config.yaml
moe_layers: [0, 2, 4, 6, 8, 10]
vocab_size: 8192
norm_eps: 1e-06
Below are experts of layer 8 (counted from 0) of a mixture-of-experts language model. Rows are named router (the router's row for the expert) and show model dimensions 256-319. Each number is 500 + 40 x the weight over its row's rms, rounded and kept within 0 to 999. Numbers have three digits each.
Before each expert's rows: a language model's description of what the expert responds to. This comes from a sample of Wikipedia text that the model never trained on.

# expert 52
Description: Colons after infobox field names (Coordinates:, Height:, Children:), pipes and line breaks, plus verbs like located, situated, buried, shot.
router:598512519476533450422487448449492524425513521439457537552456468508541508510502483464535459540459482556478487548524477437451513510461479505491564495458435504485405470460453538419521442431462545

# expert 24
Description: Inflectional and closing word pieces of Scandinavian, German and Hungarian names and words, such as -den, -ten, -s, -ge, á in Kolozsvári.
router:569502536515479420472478487465562521561490469427476423593506447486548521471539475473491487517513527556561452527467486424419533477489499542559611503496447510504519552445451482469487482529501490

# expert 13
Description: Nouns after "the" that usually take an "of" phrase, such as part, portion, version, amount, wife, and plural -s.
router:550475530530491460498465499486519449553497488425496532481442525488494418527536559483605500526476556534505443533420491479408534502488549521564488521533467482493519526531528480470508478463505523

# expert 7
Description: Bullets, pipes and line breaks in athlete infoboxes and rosters, plus sports terms like touchdown, yards, NHL, goals, NBA.
router:512503545522505486502511491454508489511416455470484468520419461500542486430535519461465467544470506548510477506537535482454544472430527481518555551543445550415439505428476457539553420521540472

# expert 28
Description: Digits in census age phrases (age 65, every 100 females), words like males, females, students, and mid-word pieces of foreign place names.
router:535465539509535521503488516469538535488485471432517484520470430504459538527544499391475500533466500565456492531470526440438529502494497488545505511506447453445477554413496516482483557473545509

# expert 6
Description: Single Cyrillic letters inside Russian words, plus dashes, digits and parentheses in place and population infoboxes, such as "- Rural District", "(2019)".
router:580535547469471487525550506445536437492465512464516477452416492493488517506515529460543468467427545515497458551452452455460479512478448485546500490474445503538488559502527510481531550450521470

# expert 47
Description: Hyphens joining compound names, such as Joliot-Curie and free-standing, plus opening quotes, brackets, and parentheses.
router:523484503471522506425460536478518481521475496479470469506487553525477537463535534491521476478485452541477452544438502413499538493491493522519567533493421470491505513498485450435514499477573459

# expert 5
Description: Punctuation and pieces right after a subject's name at an article's start, such as Arabic-script glosses, closing parentheses, semicolons before born.
router:529453507537470506510467503452524410472453497458505509529436495486519553461492503491519451537464505459448464550476538437457544512475478515531569470524400505523490520419476529464521515506513480

# expert 38
Description: Road and railway words and route numbers in highway junction lists, e.g. Highway 894, Route 24, Avenue, Northern terminus;.
router:540559549492474521510540472479513459528460468428452521475419442532580515505538538447527565522397562475508476514486535476507531473571468527562564508528454499480474482499447473491489508465496500

# expert 17
Description: Copulas and degree adverbs after it or a subject, such as is known that, was very, weren't so, became.
router:520459469472513480458509514505459460491515544460501537466481481467470451478465524504530548547473510591486459494493489436446517466524528488545554522516428513490458484496492510447520537500495558

# expert 62
Description: Pipes, commas, country codes and titles right before a person's name, e.g. Nominee | George, Sir, starring, FIN.
router:573516533492493502454498429486522521547493553422483500505449514514509498477518470513559461506481491531462478452450554472458501440471567497560538503524420526531499525487521489482507490492497488

# expert 40
Description: Word pieces right after an initial A in names (A-es-thetic, A-mb-rose, A-is-seta), plus year digits and pieces like year, hour, round.
router:498517483461542486491458483512547424567514508366439504534459506504600458484531531463560452478475520559562476559459521474453505473484565447480505538505497479453561520454485535481519509453475559

# expert 2
Description: Digits inside years and scores plus words like year, annual, consecutive, first, often in sports seasons, e.g. 2020, seven-year, 5–2.
router:510522489461537469514517486487558451588498546442452550551418537512518477444515534476499456532455522482552471540475569512443561511521546452509509552507478499494533526509481502462502517435476516

# expert 27
Description: Line breaks and the first capital letter or word at the start of a new line in infoboxes and section headings, e.g. Signature, Location, Died.
router:549492460517478468538457463463538481498481577470466502536408510480494532534525529496533463515434493483458457570528490462457539458518521485533607440484480504469460464467511583502538500462488511

# expert 49
Description: Line breaks ending table rows, prefixes dis-, pro-, re-, and tournament words like final, round, championship, runner-up, disqualification.
router:462480533526493499526477421451552541514502469428486504532476479507475452474522493470559489495496503498477478594467493472446498445525472562518575528609445491548575462493489483460552513485505570

# expert 53
Description: Tokens after commas in place names, such as Houston, United States, and Las Vegas, NV, plus adverbs like also, typically, often.
router:503528510488490509506480438459498515556519516453500539504426534523555500480455559443521434533541526452462517518419447482455494519402585569521530525498501466552495463441471463477516524486482535

# expert 3
Description: Tokens inside biological species names and taxon lists, especially epithet pieces and family suffixes like idae, ensis, aceae, often after a genus.
router:474516504503525504491490534461543520529461486472469478481491478544496489427510511521472441552461467563504472566503506486473512511515584516529540552501445481509442464515493480454486507429477516

# expert 54
Description: Three-letter country codes and their pieces before athletes' names in sports results, such as SRB, CRO, ITA, plus table pipes.
router:473520559493497491516507465473526520536518501402421531512454546536442436463508509470522534515508535495409473478454508521488516445510512502504585575534402503526475523466530495475543530481532518

# expert 18
Description: Prepositions after quantifiers, especially "of" after none/all/one/most, plus among, throughout, across, as in "None of the", "among other names".
router:528476575505481467466476545452495530537504531485448468492422513486453484525521525451539528515512470499533440466479492512464534543503521556554532485529457529514474486463507470457504526439564561

# expert 20
Description: Nationality adjectives and commas in short biographical descriptions, e.g. English heavy metal bassist, German-American astronomer, Italian politician.
router:545465499487501439442510462449491511519443502466480546573400553523516522439463576476508416538470539506471496475448531427473551482498538512587531508461409542492506528509522529485548489532518563

# expert 26
Description: Header words and cell values in wiki tables and credit lists, e.g. Composer, Votes, Apps, Pld, Score, plus bare column numbers.
router:516465511499463460458490508446517457568505505462479469493449545575485410451560496429538474529425597556501460534490485469442555462542492509604496483527477472449494470473502501497490489476487471

# expert 29
Description: Digits and suffixes in list-style data fields, such as GNIS IDs, CAS numbers, -idae family names, and table separator rows.
router:520527540552496466493518457464488476483445481489474491514478549508497522521517527471570520522446460530549441527498500449459524532495453446567535550526505531451541502487465438462479532497565530

# expert 50
Description: Key words in infobox lines just before a colon, e.g. Coordinates, Website, Born, Died, Genre, Phylum, Launch date.
router:533493519463521461491487486518515498489546479393511480565404456516521483482504544444576482554490453494485478519576495467429475491540521526533501464531507503501491490500570512507596473469471513

# expert 10
Description: Subject words opening a sentence before a verb, such as These, They, There, It, He, plus percent signs and plural s in census prose.
router:506469523479487416494455490480530467500421478462475419529426468486463485488555535425514416476457536529475435560457524459460496517494515523562550408527418523472525470462495461467569444459524544

# expert 30
Description: Personal first names and their final pieces before a surname in tables and lists, such as David, Steve, Giuseppe, Ludovico, Andrei.
router:551501520513476460489535465488517499506465496491415534522413459527561514437535501461569558503492428586462496520436530429491555498511490523540510538490392501488511536478533492488533460518488543

# expert 34
Description: Pipe separators in climate and date tables (Apr | May), spaces and digits before years (January 2009), and country-code letters like LUX.
router:505525523463448493515553511444512444553445515438470469569535458543467514450512515467545480489528473598496463499469517482474543456566444434559508512522432539472485510445525483498521471479430536

# expert 9
Description: Commas, and sometimes periods, semicolons or dashes, closing a clause or phrase in running prose, typically followed by and, which, but.
router:540476493491497465509445471514472456583479592427467490509396475531467497478537505470528448494469493575482507533462525500414535425489541535502556497506377504472543503501463481536549493471513554

# expert 31
Description: Bullets, pipes and line breaks in album and band infoboxes, track lists and review tables, plus music words like Billboard, jazz, soundtrack.
router:582517497499489466474495497525550418522440483421421505467426471552519516461533566505546485559465439468506512571553511475457545488455488528566532516492425507517497499494530501538554511494518488

# expert 0
Description: Decimal points, thousands commas, and pipe separators inside numbers in vote and census tables, such as 91.8%, 727,372, 09:00.
router:524492529485537514501497470521504439547489536425473542522423529531489504446610483495591470497445533560553469521442497538413507418520554500547490564453416474541525534497537505493546500500519512

# expert 11
Description: Articles and digits after achievement verbs in sports and award text, such as compiled a 4–3 record, scored, won, received an.
router:510539519528463469426485514476560462487478468495470543522350470513483452465604535472521426587431516598499467497488548495436508483500494510521514538443489543510464514469465456508546500472516470

# expert 33
Description: Inner pieces of common words after an initial s, like siz, na, up, cal, plus pipes and numbers in sports statistic tables.
router:510512526565509464503450493466516465483470496392483429427375484479545467526482511489569480496453516485548500501487478479448539471474593535526509604478500475527513541473405531437452468479564558

# expert 15
Description: The ing suffix and its variants (ting, ling) ending words like Filming, Rushing, Dialling, plus line breaks and section-heading markers.
router:499486532543517447503458568397532470509487471472439475460500542574472462468560478425497532424416501507488440595463511433460521461502483437527552506495527561497464574447543511496598469429537508

# expert 56
Description: Tokens in reference lists and German titles: page ranges, ISBNs, years, Press, Journal, Die, endings like -ung, -chen.
router:557551503409503473430507502469514453531433529459471481491426474552503465461597476417519508478463548477536461532500503499462566512468488447579557544507503474478542493459484466449476511510481553

# expert 44
Description: Inner word fragments like ine in Cinema, Guinea, itinerant, plus verbs such as based, worked, live, speak, and year digits.
router:485463453558504474484498506491572530533488496493451603479462557470532469431504553444504474538495462550454456568496474421447517524464464527531504513502444485495481533447508509468499473535570471

# expert 1
Description: Word pieces like en, ven, gen, ten inside names and words, plus "of" and digits in tables, e.g. Li-en, Haid-en.
router:537469488489493439509459498512494507519451563461457530475489505498552484438489556486540499606491531473511464463406501469444536515473475500521525537510426522507477429461520494476492477527524540

# expert 19
Description: Nationality adjectives and suffixes like French, German, British, -ian, -an, mostly after "the" or "of" in political and historical text.
router:521458588428497463455500467474523481501423528435446511563425513559495525454493554431556436552476529477506483488454532457420503445454489505608552509483460503494506552516494510406492541523550552

# expert 14
Description: Field names and colons in bulleted infoboxes and stat tables, e.g. Born, Founded, Shot:, Batted:, Passing:, and table pipes in sports records.
router:548485511454595476478522499518494539460575506413447537556461501515497462452531583457464535526508472525453489534504467467434501490486504494571541500548429482518456537426517451512515490501536520

# expert 41
Description: Inner digits of multi-digit numbers such as 1,288 and 130,000, plus connectives like although, including, causing.
router:551547509439511452493492464486530505564478558480465525512456529533501515531481567456516506510507533440481499561412450525466546493467561548545574528477473463469452500456507489477502473521488583

# expert 48
Description: Single digits inside years, seasons and numbered lists, especially the third or last digit, such as 2017, 1997, 1986–87, 27.
router:504463562488539494446519451475516476478488497415496542470456535470470558431525549470595469500451522521519448531458517514460547460546525522534500520556458464510499515526590583502502515516507557

# expert 60
Description: US state names, universities, team names and cells in American sports and college tables, such as Texas A&M, Kansas City, Maryland Terrapins.
router:530471533499459487459542498475525479537442501433442535506455487523528475488490504535463455525467571503461464574485532480430526453455532549550544565511483506469417524466445483490548432457534550

# expert 42
Description: Middle and end pieces of Greek, Italian, Spanish and Slavic names, such as -os in Panathinaikos, Alfonso, Agostinho, -ić, Roman, Ivan.
router:519495599528499493479574557492564517569476536436459508452466495541441541477519569437462527539471509541526496541465528492474537403505492512555510536520458492468500562494510452392522523480515556

# expert 51
Description: Final digits of years and numbers in tables and date ranges, plus word endings like tip, ip, Jr, Team in names and titles.
router:504477506556517469503511475477504521544503515455497525499445548531490499489527567486509559461437511555499464504499499450465505451480430504546509566453428452521476473484515463514532494481458485

# expert 25
Description: First pieces of split words, often after a space or capital, like ic(onic), tic(ker), Electr, collect, plus pipes and digits in tables.
router:541503491579532493537477520506496439545515545441491535552412572511483509458535481483496432512435467517479447529569529429443515518485534575528503499537455430514493556498521541475480503450524491

# expert 8
Description: Short linking words and symbols between items or quantities: or, than, over, under, near, plus/minus signs, dashes, e.g. 0.08 km2, or 4.16.
router:534506563448517443481498441554507496506513521492464500564451543536528547498470538454556524462504450534530517476457520450498574474522486552551548524553356522497531464492445517484487525475493508

# expert 23
Description: Nouns for organizations and political bodies, such as government, club, party, company, band, often after by or of.
router:539495557488516482489492474505545468534515483455474522584481493515486533473513510431585441507439445512445494519445517469438503506499530512565548523490491447471494463471518522478519516428501523

# expert 32
Description: Spaces and inner digits of years, dates and coordinates, especially the 0 in 2019 or 2017–20, and minus or underscore signs.
router:557496542539492434454478518484552442552452537462457507542408487540545506455509528436492460489493491526482411502490446424490518531514500527532569477533483456549508528511540485470505571429513555

# expert 57
Description: Early syllables after a capital letter, like Se, Fe, Fra, el, um, in names, headings and field labels, including accented or non-Latin text.
router:486525525520452456504483506448531536507439487400540468586462474515498512562449486479516444450462520572567445483500520505458452452476504564602486462561475517508466499403445502490547521441496516

# expert 46
Description: Second-person and first-person pronouns (you, Your, my, we) and word pieces inside quoted song and album titles like I Have, Only My Railgun.
router:512544542496489517511477517479518476562489509450476472528391527553443466483568533483508444548463516483559465540455550509471569515520521503552515513472426501452493494506521545477555481501489538

# expert 4
Description: Inner word pieces of Latin taxon names in classification infoboxes (Rho-dophyta, Le-pi-doptera), plus military and police unit words like Force, Regiment.
router:487502578464487433432524531513497545526449533412495523491494554550468525559477505464531551506452543546541470472538474510434513448488446521554487496541456483525501582476408464418504458498549546

# expert 58
Description: Articles and ordinals before titles after served as, became or made (the Chief, the second woman), plus words like appointed, elected, Vice.
router:506470534508555423477458504463504468534477471489492518493401493504499443492499539462546496536487554556502485539464538433453538488498584483533544478474495492526481506464512502512499491487500518

# expert 63
Description: Measurement units and magnitude words right after a number, such as mm, kg, mph, million, billion, km, ft, kW.
router:556492498474516488443463524425487473488520504480466478563382451505510486419512548460470441473414520592587432492535516457464556475474460475514513557506448538566514544477559455507520524488446482

# expert 16
Description: Pieces of Polish, Slavic and Cyrillic names and places (-ski, -ović, -kov, в), plus table separators and country codes like POL, RUS.
router:556500547516477481519484525478462482488490506495458473456437475499531552443525532401528513532515592521494503537439511499469541476475516509565565573547384501517489523437497473487546492516509526

# expert 37
Description: Middle pieces of Latinate words after prefixes like de-, re-, con-, e.g. deci-s-ive, requi-s-ite, di-men-sions, communica.
router:548493461552532494507466479492539465545510556449543570467441532493511412423522513528582432503444475512486447530489568448468544521499538515497542486406467494505535508499537520448479440511448519

# expert 43
Description: Syllable pieces inside Spanish, Portuguese and Arabic personal and place names, like Du-ba-is, Lo-pe-s, Glor-ia, plus "War" and table digits.
router:537480534428526477478544495463473384543503467495468558549536520482472491466502513451468502533471459528434453558483492480461534492515474429534561463548411548525478467498562465526572434505455494

# expert 55
Description: Measurement units and coordinate symbols such as m, km, ft, °, ′, ″, and quantity words like over in geography and species text.
router:493520463483476483520488443523480454557499457473463425514501508527506463496498508478547519485506499560509443470545545431481541495524515484567543522508393535514429503466467497466527576425483485

# expert 36
Description: Inner pieces of foreign names and code letters, such as JPN's P, Zelda's el, Zürich's ü, Hiroshige's ro.
router:490534512535574474533498465530572480498459510447519522490481515564473486512499506474520438439432450470467419540527543420449507436506449504554500565466474468445486512464556495552563486497478529

# expert 12
Description: Apostrophes before possessive s, possessive pronouns, opening quotes and prefixes, such as Army's, their, his, Hold'em, un-, pre-.
router:500472535443534454449486513451540510530514505437480425544444473490511497473495514535521505553433538549489513494490518474472570441509540528554553510487469395492481554526527516420594547486536502

# expert 22
Description: Colons inside times and durations (7:30 pm, 4:19), degree and minute signs, and spaces starting numeric table cells; also Tri/Bri/Ri word starts.
router:532482553509492437501532491501520461514464577466419542531444558553471473494552477491494511493518527572456431481486540475477574459532558469524503516449450486488497487488473484386514496469462578

# expert 21
Description: Scale words like high, low, small, length, price, and mid-word fragments of proper names such as Kew or Gowtham in infoboxes and tables.
router:521506527461436464541512492430498473494487505456542510525487541555495462485478466478532535433539531518524484494524489480411573415562488504569532525477413492515500512498467450488512477498485519